config.toml
n_experts = 16
activation = "squared_relu"
routed_scale = 1.0
balance_loss = 0.00274
init_std_router = 0.00916
vocab_size = 2069
tie_embeddings = false
optimizer = "muon"
beta1 = 0.95
batch_tokens = [32768, 65536]
seq_len = 1024
steps = 6758
Below are experts of layer 2 (counted from 0) of a mixture-of-experts language model. Rows are named router (the router's row for the expert), down (a neuron's output weights, with its number) and show model dimensions 120-159. Each number is 200 + 30 x the weight over its row's rms, rounded and kept within 0 to 999.
Before each expert's rows: "comes before" lists some tokens at least twice as common just after its tokens as in all text. This comes from a sample of Wikipedia text that the model never trained on. Tokens count by the router's weight.

# expert 5
comes before: ",", "s", "\n", " (", " of", "'s"
router,254,234,205,203,180,222,165,202,173,166,181,143,209,215,226,242,181,193,224,221,239,218,193,222,222,209,193,197,208,180,186,168,193,233,208,216,203,197,218,216
down106,211,200,160,142,199,222,194,185,221,183,224,252,180,178,227,234,212,223,152,201,191,191,195,180,167,231,220,195,188,207,157,163,116,213,241,191,187,198,197,189
down107,233,186,193,203,207,146,264,151,217,208,175,162,192,154,192,224,179,214,191,171,199,262,194,226,234,168,211,230,212,194,173,158,116,222,220,208,181,224,175,132
down108,227,187,179,223,159,136,151,147,260,183,170,253,206,206,217,196,218,210,160,214,180,177,212,203,237,211,211,213,201,190,220,181,200,208,125,171,183,265,194,219
down109,180,221,225,236,250,177,156,193,247,154,206,255,250,281,182,177,221,177,196,260,173,148,235,163,231,171,192,231,230,213,245,210,201,223,252,168,203,233,234,190
down110,235,220,236,195,173,215,220,193,226,192,164,235,246,206,233,193,224,189,147,232,189,252,239,202,200,166,235,215,147,184,245,142,241,204,207,186,192,191,211,137
down111,211,197,278,234,187,186,214,221,236,149,217,182,180,243,258,184,198,220,182,197,203,254,197,214,182,165,144,139,216,205,250,202,213,233,219,219,210,181,185,218
down112,182,168,188,237,176,224,142,162,167,233,207,202,215,266,216,149,202,233,196,214,245,217,168,198,157,210,235,194,198,234,200,244,244,205,179,182,214,196,213,147
down113,143,181,163,209,226,196,190,225,186,211,156,205,226,242,166,200,217,193,154,203,193,162,230,157,164,207,213,197,165,221,223,200,220,199,205,221,181,183,170,202
down114,180,157,202,208,236,263,166,254,214,213,189,203,199,197,175,267,227,174,185,149,171,216,212,206,172,187,184,224,148,202,175,170,177,231,227,256,163,210,165,228
down115,253,235,151,254,171,233,158,178,212,201,159,231,205,241,230,232,216,230,229,202,150,221,176,197,236,175,192,209,208,215,190,194,200,176,218,236,195,216,204,193
down116,191,182,208,205,201,210,232,196,183,226,207,195,189,152,131,208,235,169,203,191,216,228,259,160,210,231,185,196,123,188,145,201,151,188,146,149,185,218,192,221
down117,191,253,185,202,249,204,177,274,215,174,233,173,193,230,208,138,175,223,159,210,171,198,178,182,210,160,180,215,136,252,162,174,180,204,188,153,199,186,180,214
down118,236,229,232,211,196,229,214,214,201,161,197,230,207,168,199,208,199,221,175,212,257,188,183,140,185,192,184,163,174,171,193,186,180,225,240,207,204,192,146,188
down119,174,217,191,188,174,213,217,222,203,153,149,227,129,208,316,194,242,220,205,152,187,177,186,202,194,217,190,167,188,176,197,248,214,189,177,193,206,229,211,228
down120,223,179,263,270,188,180,214,228,242,173,236,200,164,187,223,204,191,213,119,173,174,199,215,179,172,194,195,241,217,203,225,213,190,205,193,293,169,223,236,192
down121,196,156,168,177,219,252,171,207,159,140,174,174,199,207,234,209,222,255,154,203,188,171,217,178,190,181,161,177,222,205,143,186,178,178,212,162,212,202,229,208
down122,197,207,283,193,189,183,185,207,213,117,241,236,144,186,187,191,245,201,231,182,203,187,212,173,173,223,200,219,169,242,223,177,142,229,169,213,183,189,168,213
down123,202,180,224,163,219,237,222,276,210,240,193,135,246,197,169,174,240,209,182,246,204,177,169,216,148,213,177,211,178,138,239,248,186,221,199,158,220,194,168,204
down124,159,185,176,147,204,158,220,159,178,251,208,151,219,251,163,224,216,219,199,192,200,217,213,238,228,194,175,195,225,163,199,172,252,227,190,244,224,129,195,241
down125,237,202,168,233,217,240,176,172,197,183,169,201,188,165,216,206,193,182,155,193,227,178,218,228,193,212,177,185,226,168,251,158,229,174,241,227,236,179,185,174
down126,208,195,244,183,186,175,132,223,227,163,182,207,230,193,216,217,188,207,183,219,184,236,226,207,152,175,212,205,194,187,223,269,152,218,146,199,214,222,235,217
down127,227,174,203,190,222,202,197,195,133,246,206,200,242,222,201,196,217,192,158,218,168,174,192,188,269,172,217,200,256,254,238,199,242,233,207,287,201,191,262,193
down128,155,213,241,212,229,211,270,211,212,162,183,166,229,202,209,155,241,206,191,219,185,220,223,203,233,199,278,271,235,222,222,227,230,177,191,184,204,236,173,156
down129,205,202,184,200,188,164,185,200,201,223,207,207,182,235,210,177,238,158,195,205,245,199,135,249,213,204,231,238,163,161,222,171,154,188,269,182,167,190,172,190
down130,184,185,231,170,204,169,175,178,254,210,220,176,222,217,142,166,215,153,230,117,164,195,191,131,258,175,199,278,159,156,190,246,208,156,208,175,198,199,214,219
down131,195,202,188,204,155,230,200,230,166,171,218,219,168,165,170,207,237,185,197,223,165,205,135,185,186,206,193,182,144,174,144,186,236,190,154,164,177,222,180,226
down132,161,222,237,296,186,239,234,264,193,167,239,213,128,194,223,210,212,238,204,188,146,225,157,220,200,179,201,230,195,230,176,243,224,226,230,212,182,167,196,252
down133,128,205,263,194,168,173,175,185,212,232,208,194,180,159,165,234,212,185,235,188,271,133,221,164,118,209,170,181,203,184,189,261,229,252,164,175,236,191,174,168
down134,244,220,267,206,211,238,232,235,210,201,198,192,209,155,200,155,151,185,209,223,219,196,246,208,200,214,200,165,192,157,253,262,145,194,189,182,165,165,195,193
down135,167,192,143,225,211,156,167,222,155,196,165,228,237,199,146,204,213,181,182,180,182,274,228,237,204,236,201,197,200,216,187,233,175,211,181,187,198,202,264,237
down136,215,209,217,190,255,191,144,224,203,214,93,151,187,214,233,247,233,149,243,244,222,216,231,211,159,219,135,212,140,209,209,210,196,203,164,165,191,217,192,193
down137,220,155,217,203,155,220,223,252,207,230,155,169,208,206,174,206,207,258,209,210,231,217,208,197,205,207,164,250,190,239,175,214,209,198,157,155,176,212,199,270
down138,231,234,172,217,191,182,192,190,172,234,198,199,262,195,161,245,187,201,227,211,232,189,173,207,167,192,265,222,187,230,211,227,209,237,241,180,156,166,196,196
down139,182,182,169,232,171,248,187,207,226,198,156,191,205,197,207,188,247,229,192,210,227,238,225,203,187,208,213,187,215,194,244,184,233,178,260,223,188,193,152,190
down140,174,209,178,230,135,177,202,213,218,205,189,159,176,224,200,158,168,164,236,175,155,184,227,180,188,216,212,217,217,192,191,222,196,208,218,218,184,178,168,162
down141,240,217,199,222,218,201,199,228,204,181,231,260,182,220,199,193,202,246,140,155,205,180,218,206,181,270,171,238,182,144,208,254,236,239,176,169,196,209,194,144
down142,125,195,201,215,191,247,198,168,219,217,247,200,219,183,182,214,217,173,218,161,204,173,157,235,163,170,178,170,208,255,248,175,160,217,234,196,213,226,191,248
down143,212,188,206,169,217,160,204,240,255,191,200,212,231,212,233,194,178,212,202,209,212,187,193,184,219,233,197,184,243,189,182,210,262,222,133,249,185,201,111,191
down144,177,193,181,154,229,193,230,230,168,249,246,166,235,220,225,188,206,200,166,249,177,178,205,203,175,257,268,203,171,209,217,197,199,255,204,177,187,247,176,230
down145,158,237,252,167,268,216,138,208,180,193,209,229,206,198,193,181,168,221,218,213,206,204,165,222,185,218,176,169,192,234,170,210,170,176,145,209,124,204,239,245
down146,208,202,171,250,164,244,167,151,229,207,216,199,177,211,208,209,168,187,246,164,215,212,229,208,182,250,234,217,180,194,160,215,200,180,241,223,175,283,208,147
down147,175,203,206,212,231,248,175,195,260,214,178,180,178,218,191,242,200,202,171,189,170,244,220,205,231,227,205,234,211,197,164,180,188,206,181,239,205,243,201,286
down148,206,179,181,197,226,143,195,180,235,155,239,166,149,206,210,171,222,189,275,180,213,229,234,229,174,191,192,204,173,235,186,166,228,229,210,191,216,199,158,214
down149,174,219,207,185,276,194,155,178,180,245,169,227,208,216,202,170,219,201,124,193,181,213,236,198,202,175,140,178,186,157,171,241,168,162,199,208,150,189,204,189
down150,193,240,199,225,227,160,103,215,204,191,211,245,216,155,177,180,236,200,217,156,214,249,192,210,150,244,205,140,102,214,186,207,149,203,186,251,219,225,222,195
down151,167,184,206,247,206,243,244,186,207,168,198,260,171,193,164,211,215,232,213,137,178,178,192,220,205,193,223,260,213,163,235,237,238,204,190,197,231,235,268,193
down152,242,186,194,199,223,139,176,217,186,195,201,211,204,220,213,229,196,249,126,173,160,197,182,215,231,174,252,206,217,163,212,149,181,220,222,252,197,248,211,199
down153,230,221,222,222,203,208,196,199,289,186,173,165,154,154,201,245,218,242,199,219,187,201,207,193,199,215,223,192,271,192,179,172,193,186,184,219,209,179,233,257
down154,179,225,237,170,204,162,219,192,199,221,190,180,164,159,221,180,174,225,226,181,243,239,197,184,248,164,155,188,228,152,205,190,157,186,179,215,149,174,211,175
down155,185,201,217,226,225,188,181,212,228,213,247,173,225,249,172,184,239,140,203,176,226,218,186,227,237,217,213,197,186,238,177,192,179,208,241,219,181,168,168,213
down156,219,209,225,172,223,183,241,164,229,148,209,203,193,172,216,220,192,240,197,228,215,249,213,147,191,239,176,172,138,273,163,210,181,151,213,268,176,165,184,212
down157,196,231,220,275,205,182,231,227,202,217,213,190,159,197,225,162,215,239,241,224,160,195,196,190,193,185,227,212,156,202,216,183,240,191,198,170,177,242,175,150
down158,210,167,219,245,137,208,220,184,237,213,246,172,221,206,209,205,192,227,193,195,178,213,159,206,163,218,220,183,262,227,184,203,260,170,216,206,136,202,193,199
down159,185,179,226,226,217,209,209,198,211,219,165,197,159,151,180,195,228,157,229,215,139,234,191,180,193,217,160,214,180,209,198,210,201,245,108,211,200,224,212,189
down160,175,233,156,195,259,202,161,209,163,199,202,175,200,205,174,204,217,175,186,204,135,181,169,234,223,247,284,191,202,229,242,177,158,208,224,188,166,265,164,162
down161,199,207,215,268,132,181,199,182,231,220,208,183,217,183,216,205,225,171,219,205,193,185,186,185,179,266,199,205,216,224,210,183,230,198,139,213,244,197,179,213
down162,179,209,214,211,134,197,197,198,181,189,185,79,210,151,169,172,213,172,190,216,190,176,230,196,136,195,196,190,228,180,205,213,174,207,226,151,212,211,196,156
down163,191,218,241,171,183,242,207,179,234,240,221,194,193,152,285,222,223,226,228,183,215,213,206,260,191,202,259,175,183,190,214,244,164,176,213,207,206,258,247,184
down164,234,190,183,196,222,168,207,191,140,192,196,195,193,188,233,212,191,248,235,241,171,185,194,194,156,178,194,235,189,178,150,207,203,202,164,192,235,151,199,222
down165,226,195,205,256,218,199,232,177,148,174,166,143,207,217,184,184,239,241,214,195,183,154,177,174,223,232,195,221,232,156,233,243,171,195,201,137,220,221,174,181
down166,200,203,211,154,213,133,236,252,232,242,196,191,115,217,187,165,242,207,187,190,193,214,184,212,189,187,217,229,215,187,192,209,206,252,142,198,230,195,208,197
down167,162,164,171,158,213,165,250,200,231,196,237,197,195,229,176,193,170,242,204,242,248,188,191,210,157,201,185,192,178,242,190,158,193,187,192,200,270,207,209,209
down168,185,201,185,206,220,223,173,192,206,188,202,244,230,209,189,236,246,155,144,184,151,184,211,202,205,250,190,185,183,203,204,185,191,192,185,153,210,242,172,207
down169,157,187,191,258,168,224,199,212,216,162,196,196,176,156,248,196,210,248,193,187,183,206,151,207,203,143,184,192,250,220,211,192,207,181,174,253,219,250,196,185
down170,206,141,210,217,249,228,205,188,222,224,225,193,196,230,248,204,195,196,201,215,161,147,228,270,165,142,234,160,191,221,255,176,238,194,194,247,242,213,189,230
down171,202,188,179,217,179,196,200,177,208,158,229,247,184,267,221,187,209,251,278,209,191,204,198,221,215,195,186,195,265,212,173,209,185,192,225,137,201,189,227,171
down172,201,217,214,222,152,189,265,168,177,194,201,203,184,216,159,174,233,218,186,156,243,241,163,225,170,204,222,202,179,192,230,226,196,202,196,270,172,265,194,206
down173,183,214,261,226,204,204,210,191,237,243,241,181,224,243,222,218,211,205,201,189,219,196,242,155,198,185,209,177,176,178,146,193,181,197,125,207,196,177,192,174
down174,195,187,160,191,193,199,231,197,179,212,212,211,124,215,158,203,191,181,209,223,158,155,212,210,232,208,172,230,219,117,172,215,179,224,201,196,248,187,248,221
down175,201,159,226,191,184,201,261,227,177,183,214,181,206,224,200,233,197,174,251,243,234,172,198,137,260,151,184,263,202,185,222,208,187,166,237,163,209,164,242,217
down176,183,231,185,169,232,217,171,277,256,182,211,186,225,196,210,199,229,222,222,249,243,170,178,222,225,166,176,151,227,201,203,224,226,207,184,198,209,212,184,247
down177,208,206,215,187,235,162,208,234,179,209,199,172,158,165,165,253,176,167,212,183,193,253,216,159,196,198,235,191,189,246,178,202,218,209,186,199,106,195,158,235
down178,210,199,233,202,188,210,261,189,270,241,208,186,144,170,185,177,229,249,248,162,209,207,204,213,146,190,151,229,177,235,203,188,190,202,183,187,217,186,112,234
down179,166,225,202,226,221,184,247,185,161,188,218,197,188,214,202,194,156,177,189,187,226,176,195,236,197,130,182,261,254,141,219,218,172,226,234,173,244,154,237,240
down180,195,218,157,180,206,201,146,182,177,181,241,263,268,186,229,198,174,208,204,194,197,200,152,205,222,203,208,204,194,161,193,188,228,193,213,228,241,230,215,199
down181,127,195,161,134,219,223,201,148,166,187,185,253,153,172,199,185,180,197,198,145,204,176,231,225,243,231,214,192,166,246,167,166,200,214,173,181,252,229,171,229
down182,228,222,154,187,158,227,203,216,189,202,177,239,177,131,189,160,249,202,216,195,226,222,194,219,175,198,210,166,176,196,216,130,197,199,199,202,182,195,160,210
down183,205,187,218,161,201,165,237,199,213,183,217,198,173,182,215,196,232,173,181,195,184,144,202,232,208,244,173,210,276,198,192,204,174,207,204,183,205,203,217,195
down184,169,164,199,195,159,207,220,208,172,230,226,199,226,172,219,167,193,208,177,230,182,189,220,198,192,191,197,193,181,203,189,239,185,209,231,164,246,190,208,174
down185,190,206,211,245,187,218,219,216,187,166,209,279,166,187,184,215,173,242,160,191,193,136,184,229,185,164,240,152,199,191,186,210,201,198,245,188,171,199,202,230
down186,176,214,222,192,202,199,138,206,163,199,192,192,203,223,160,242,203,140,172,226,199,198,234,184,184,212,193,229,201,211,176,146,193,203,188,252,186,202,159,189
down187,178,216,248,204,251,158,194,244,147,102,166,188,199,171,154,220,184,234,173,192,138,188,235,182,190,207,166,174,236,196,162,176,189,208,180,160,190,203,193,212
down188,262,210,169,179,241,207,209,164,212,190,112,166,210,202,246,184,210,206,206,159,191,233,194,129,174,197,161,219,200,246,235,142,226,243,208,148,199,278,243,176
down189,197,193,214,161,214,210,228,213,187,224,268,163,236,151,230,196,166,175,189,150,222,159,218,181,251,222,194,221,181,214,219,215,214,241,177,239,192,191,214,168
down190,203,216,184,225,200,182,145,187,183,184,175,183,193,149,219,215,185,238,220,184,202,130,179,289,151,261,166,213,184,206,231,197,248,227,206,202,201,227,154,170
down191,215,198,237,225,113,211,225,161,172,241,174,165,198,210,182,188,156,214,191,203,172,223,157,185,152,153,225,267,203,227,199,148,230,209,209,198,224,196,133,192
down192,156,222,192,198,224,174,193,246,205,189,164,228,225,214,171,164,233,225,181,282,269,188,197,173,238,221,236,219,172,151,193,203,183,221,148,143,208,233,191,198
down193,175,202,189,172,208,213,209,217,191,178,158,187,191,188,203,174,204,239,181,227,145,218,185,247,170,220,198,207,190,231,179,191,203,171,166,215,137,203,223,181
down194,236,196,236,215,219,189,188,245,224,234,130,206,207,190,176,195,180,263,140,193,225,217,178,182,166,210,223,270,162,193,158,155,174,185,194,219,192,194,138,163
down195,189,196,226,203,265,152,222,170,173,182,224,193,244,231,202,190,214,226,244,203,204,186,225,161,215,195,144,196,234,174,180,184,211,200,191,211,211,198,130,154
down196,201,200,235,190,228,186,237,259,185,129,256,172,185,202,227,211,172,250,117,223,230,179,164,217,195,219,232,193,165,215,169,214,168,176,173,217,215,279,242,148
down197,212,256,251,170,180,194,233,164,160,201,241,253,212,179,221,136,147,190,208,273,127,260,153,209,177,188,196,205,204,221,224,213,196,236,191,193,246,180,225,162
down198,233,226,254,207,249,159,197,197,244,221,207,194,227,164,195,199,243,215,252,190,203,188,209,114,233,228,248,239,192,217,236,202,231,232,131,194,173,202,191,198
down199,248,218,190,208,198,180,209,237,197,210,194,216,246,211,173,175,206,216,193,204,220,205,196,181,167,164,218,211,188,243,200,196,233,201,149,203,173,176,171,182
down200,194,197,236,210,149,184,214,187,224,252,215,220,280,176,205,236,258,172,258,200,269,240,215,196,160,232,207,165,221,175,202,213,209,172,204,212,199,189,213,222
down201,181,188,219,210,192,177,149,261,187,197,184,190,247,151,188,185,211,213,178,228,198,183,227,213,185,164,157,227,235,182,158,214,243,160,161,234,189,217,164,194
down202,208,225,149,208,182,201,179,205,206,175,161,148,198,212,208,177,165,164,187,128,170,180,227,203,210,198,188,154,186,204,147,197,164,201,184,213,198,239,245,204
down203,178,195,188,220,222,202,231,208,228,246,191,152,234,204,207,148,205,175,220,135,206,242,192,148,177,148,198,225,164,234,181,234,201,194,152,221,193,139,227,230
down204,177,197,213,214,224,210,204,160,228,201,167,162,197,217,151,210,168,206,160,192,217,185,244,151,196,182,241,242,185,254,191,220,214,215,229,205,132,168,213,197
down205,207,170,194,221,177,214,225,127,196,212,176,208,230,268,190,206,200,264,157,159,167,208,232,208,227,153,137,230,247,215,185,244,157,181,182,259,213,246,220,170
down206,193,207,227,144,175,195,208,206,225,248,193,228,207,244,210,171,167,233,187,182,183,214,154,242,171,244,202,221,264,247,238,224,215,190,244,185,190,276,174,223
down207,216,206,261,202,201,221,217,193,231,206,227,181,210,188,206,213,173,188,135,259,196,230,227,203,228,217,192,177,218,189,182,237,246,193,188,185,169,183,189,169
down208,217,218,168,183,203,206,196,201,145,222,196,177,165,166,221,210,253,192,201,185,232,176,184,176,244,172,190,211,270,197,232,168,192,206,181,227,172,187,230,272
down209,193,167,168,148,232,221,229,192,182,256,243,186,211,182,199,184,255,225,163,198,240,184,209,152,239,237,212,243,231,170,186,245,233,165,213,171,169,191,242,221
down210,218,206,184,228,171,220,198,157,148,187,152,216,206,246,162,235,185,218,248,219,181,201,171,224,175,208,204,176,163,239,157,217,192,236,188,253,214,194,208,257
down211,169,142,201,189,170,210,252,225,195,234,144,218,241,179,214,232,104,202,178,220,236,170,223,210,224,172,164,261,240,193,183,189,224,219,223,215,241,174,178,192
down212,174,173,196,164,165,227,234,214,247,251,225,228,169,245,195,197,156,191,178,174,238,232,222,190,173,177,212,180,291,227,157,198,183,201,190,264,156,208,206,146
down213,179,208,183,218,185,176,237,184,224,185,141,249,216,219,237,175,191,196,230,178,226,245,197,182,141,138,127,148,225,221,235,189,205,131,221,197,183,161,231,186
down214,190,193,186,192,139,174,186,172,223,216,209,236,205,188,195,188,160,269,194,186,178,191,218,230,208,203,234,265,174,167,240,164,140,152,228,264,191,156,211,133
down215,259,200,180,234,181,260,188,181,194,172,232,200,234,202,148,219,213,249,150,192,159,202,227,149,206,210,245,222,241,223,199,219,165,201,220,276,225,243,213,181
down216,225,213,178,156,188,237,220,190,211,189,177,219,198,172,219,176,224,134,226,236,222,219,234,196,201,145,204,218,178,264,204,239,250,156,230,196,207,196,180,214
down217,165,194,232,216,254,170,246,174,206,187,246,236,167,181,203,220,193,203,194,218,198,239,157,215,148,211,159,210,235,184,138,142,227,237,143,263,208,193,221,229
down218,223,198,177,165,201,123,195,228,204,213,197,241,162,193,145,196,210,202,196,265,219,194,183,192,163,187,200,229,177,197,190,195,172,146,272,229,210,193,204,175
down219,180,182,213,207,190,183,244,205,232,135,202,257,199,194,242,154,225,251,247,182,172,240,196,191,222,213,154,204,263,181,211,192,163,212,191,199,149,187,243,161
down220,193,148,234,233,172,218,228,213,225,210,194,231,202,222,198,207,188,182,207,208,170,216,234,248,160,183,202,175,238,210,205,215,117,181,204,209,177,151,209,196
down221,154,212,221,172,255,182,237,157,214,217,197,250,228,192,205,217,264,244,229,245,181,227,207,228,254,162,190,177,247,199,173,195,195,171,192,194,146,172,132,146
down222,193,224,185,184,154,210,215,178,192,192,210,177,183,207,187,183,206,200,162,200,183,270,195,158,217,193,194,181,196,198,186,221,217,203,230,192,206,236,193,151
down223,193,223,172,241,252,189,175,187,227,210,179,155,248,231,223,226,218,158,205,197,238,236,239,183,200,238,224,173,199,144,197,209,211,180,173,211,194,210,184,267
down224,230,217,208,223,219,233,201,240,214,162,191,189,182,196,161,175,195,188,165,203,228,243,198,167,194,212,189,199,170,151,146,191,183,184,147,197,215,240,210,165
down225,181,197,214,226,232,224,209,224,220,156,242,221,182,252,198,224,258,175,229,229,196,249,209,179,227,198,214,140,148,232,200,178,195,241,199,218,181,237,155,193
down226,254,243,281,122,167,221,222,260,187,158,150,233,224,191,203,155,273,166,198,213,232,215,227,183,162,216,204,167,196,227,178,212,186,170,163,220,199,235,226,203
down227,209,218,194,178,207,195,135,192,141,195,221,224,210,113,205,186,206,208,199,181,227,195,224,210,195,284,173,173,205,152,210,203,192,126,183,228,190,176,212,188
down228,177,222,155,218,236,193,177,215,238,190,203,169,179,204,189,197,235,202,181,253,241,214,195,221,199,183,169,220,197,251,189,172,211,193,242,185,196,200,201,245
down229,168,215,235,150,248,180,228,162,179,231,187,219,165,237,257,243,222,196,271,203,212,183,203,220,187,210,266,195,213,225,183,205,252,131,210,161,183,133,203,225
down230,220,162,207,183,210,187,193,206,193,173,193,213,277,189,254,199,163,200,191,177,223,242,200,202,170,204,191,153,186,119,205,222,192,212,142,179,206,222,179,210
down231,206,151,203,247,211,188,179,202,187,172,182,253,181,202,197,174,193,222,149,194,163,197,199,260,186,210,179,203,282,249,211,212,229,217,213,211,173,161,209,182
down232,210,150,184,237,177,180,151,202,184,203,170,223,172,198,219,230,190,229,218,212,157,178,199,204,179,232,226,243,162,135,236,165,185,211,205,184,155,247,203,216
down233,194,143,231,179,152,184,210,214,153,205,221,227,249,232,203,200,164,202,187,167,202,205,199,175,110,180,183,159,220,187,172,202,180,205,194,183,187,205,190,204
down234,164,179,180,163,201,211,223,173,211,241,239,194,223,131,165,199,168,199,207,199,191,192,192,127,177,209,236,205,170,219,216,223,227,230,279,214,179,199,198,198
down235,247,228,156,213,215,175,158,189,196,137,188,176,160,216,173,195,241,233,216,198,214,184,193,217,204,245,183,243,212,225,228,192,233,220,144,199,173,201,153,184
down236,124,191,197,184,202,171,219,186,193,177,210,134,142,206,208,193,208,186,186,194,155,168,177,184,200,216,205,182,183,175,231,193,214,252,158,259,205,160,175,203
down237,197,189,226,197,171,175,186,217,171,173,185,193,223,147,213,222,220,190,174,268,210,195,217,238,222,147,216,211,209,214,190,134,239,192,199,246,185,192,216,183
down238,212,138,225,187,170,174,175,186,162,161,231,172,171,192,167,181,157,268,184,213,180,196,209,185,166,196,208,216,244,172,168,227,200,233,192,275,145,210,212,221
down239,217,200,199,213,193,188,215,209,235,142,164,214,221,216,154,159,249,216,163,208,194,222,180,175,169,208,173,213,145,151,141,196,147,259,176,187,166,174,222,207
down240,199,177,204,177,168,199,219,186,199,195,202,179,206,196,248,200,276,210,177,191,196,189,150,186,246,195,188,140,216,258,136,181,184,178,161,227,194,197,219,160
down241,207,216,203,237,210,197,162,253,243,178,188,146,154,199,164,147,212,186,143,194,175,209,161,202,229,207,231,221,201,194,203,165,227,217,195,187,148,248,169,178
down242,257,232,168,157,249,158,161,198,150,199,220,202,189,242,213,204,200,199,200,213,215,182,221,205,214,114,206,167,180,193,208,226,179,179,220,211,221,193,233,164
down243,187,182,175,133,236,236,160,232,163,244,210,220,154,226,167,191,220,163,252,183,158,175,219,235,236,200,159,227,211,162,197,236,212,190,183,128,189,206,249,181
down244,201,174,257,195,236,184,220,215,241,183,192,219,231,154,149,247,246,237,158,246,249,180,237,205,201,135,221,172,179,214,171,201,210,236,164,219,227,197,222,198
down245,226,193,150,205,189,201,188,184,200,225,183,198,204,201,130,193,176,211,260,148,210,193,220,191,197,191,172,252,187,197,127,210,177,207,228,204,226,179,261,251
down246,188,211,264,170,240,189,188,204,299,199,222,190,212,253,207,218,185,168,204,191,178,206,232,150,130,234,193,270,202,149,179,232,169,237,222,164,190,283,222,183
down247,171,182,241,160,182,135,147,236,181,241,222,179,167,208,188,156,206,191,178,246,199,202,191,200,188,153,220,195,169,222,182,191,171,199,208,210,183,180,237,201
down248,242,225,221,251,242,198,223,273,236,157,144,180,208,195,180,207,227,164,239,211,215,229,142,160,221,171,223,196,212,185,155,157,202,171,210,231,238,170,182,207
down249,302,242,168,222,187,188,242,219,178,235,206,204,198,185,202,206,203,150,215,193,218,234,225,211,170,242,189,171,130,196,169,224,193,186,221,227,214,191,233,211
down250,236,192,196,168,156,206,189,200,206,196,224,200,226,177,224,217,160,169,196,198,207,212,175,180,149,202,173,175,170,197,210,167,216,188,232,201,200,277,263,175
down251,242,124,167,134,220,246,150,171,207,198,206,204,206,204,245,191,180,146,220,224,182,152,190,181,224,216,222,221,232,231,209,149,186,199,175,229,242,188,242,186
down252,174,114,236,196,221,166,223,187,247,184,186,163,153,195,243,193,236,248,162,177,181,228,221,256,243,209,225,193,264,228,198,210,213,167,184,197,186,214,268,221
down253,204,219,229,203,153,140,212,183,139,167,209,215,199,206,217,202,198,166,194,149,128,169,213,232,218,216,209,229,245,212,184,189,211,226,182,130,276,170,253,148
down254,180,203,160,219,156,163,219,171,173,228,207,200,155,196,196,269,211,222,203,238,175,182,173,226,135,182,224,181,228,197,200,158,220,170,236,199,239,197,261,221
down255,211,196,207,201,166,225,151,181,209,199,174,205,163,199,116,191,216,183,218,230,180,221,165,247,225,193,210,215,166,191,230,209,152,135,198,231,171,201,235,208
down256,176,187,180,179,164,201,223,222,153,180,152,177,213,214,227,243,218,134,190,262,189,201,183,242,156,200,201,163,208,190,226,210,157,217,209,170,184,225,177,197
down257,236,185,189,227,180,223,230,253,229,218,188,224,143,208,200,139,149,195,217,214,204,164,162,169,177,193,190,149,164,184,238,131,242,184,203,224,186,224,208,176
down258,174,180,240,175,177,217,180,186,206,202,165,202,150,157,197,246,189,232,187,234,205,239,177,181,179,217,239,250,138,190,164,222,197,224,232,236,241,246,291,235
down259,198,226,229,221,183,154,197,164,198,177,227,160,215,144,192,202,126,199,226,220,229,184,216,238,196,176,184,172,195,170,215,260,198,166,203,259,234,183,171,228
down260,279,187,199,231,182,205,176,194,252,240,229,186,246,170,215,168,190,226,198,193,178,139,192,230,166,255,144,252,224,186,154,236,213,148,206,187,173,249,245,185
down261,224,224,205,198,183,216,195,167,190,239,242,218,155,213,218,164,247,199,242,213,183,148,217,206,224,197,157,194,198,196,217,207,208,145,165,148,175,201,281,178
down262,201,195,205,164,174,220,185,221,157,145,185,170,251,220,228,128,198,174,210,162,207,204,225,226,246,211,137,209,215,160,202,201,223,188,223,221,145,208,169,196
down263,230,230,144,238,151,157,257,249,201,207,191,220,155,213,201,190,223,226,199,169,175,216,253,208,181,178,131,164,194,242,195,190,192,200,228,210,168,193,206,218
down264,174,172,222,195,188,217,182,228,218,171,183,154,198,204,153,222,197,223,227,216,222,214,189,215,220,161,160,242,249,182,209,158,148,192,225,185,191,223,168,212
down265,207,202,218,180,195,171,233,180,220,153,183,182,154,235,247,143,188,249,201,199,242,215,175,252,160,192,206,212,186,182,211,192,179,223,194,227,196,208,213,225
down266,178,248,168,194,236,164,187,199,200,189,207,215,214,202,213,221,137,168,202,223,159,215,159,250,171,178,222,179,175,263,182,182,178,211,231,164,207,206,192,159
down267,188,215,222,252,208,211,213,181,227,167,245,213,184,201,205,184,182,203,210,214,194,216,188,214,170,186,207,249,174,229,215,266,174,173,197,217,155,221,180,233
down268,178,231,169,234,230,131,175,211,226,206,214,186,241,139,187,201,224,218,183,166,172,171,184,204,186,190,238,213,216,183,179,266,128,135,196,174,214,215,202,213
down269,174,226,153,212,189,192,217,176,227,182,212,237,212,179,200,211,131,136,187,145,184,221,191,182,168,159,199,246,238,121,225,147,180,224,207,215,201,227,201,180
down270,224,221,210,207,226,221,217,248,215,176,223,201,179,270,200,184,180,244,202,235,258,168,211,179,163,164,216,200,184,221,213,168,217,156,199,189,205,216,170,198
down271,137,193,197,213,198,223,197,161,235,203,213,163,245,194,200,206,186,206,262,162,180,171,237,211,159,148,221,179,227,198,166,237,199,150,238,261,162,221,180,225
down272,195,214,181,247,209,217,138,228,184,168,206,237,227,196,190,224,254,191,218,213,200,231,163,226,198,200,210,208,226,157,212,251,225,219,182,175,224,201,167,199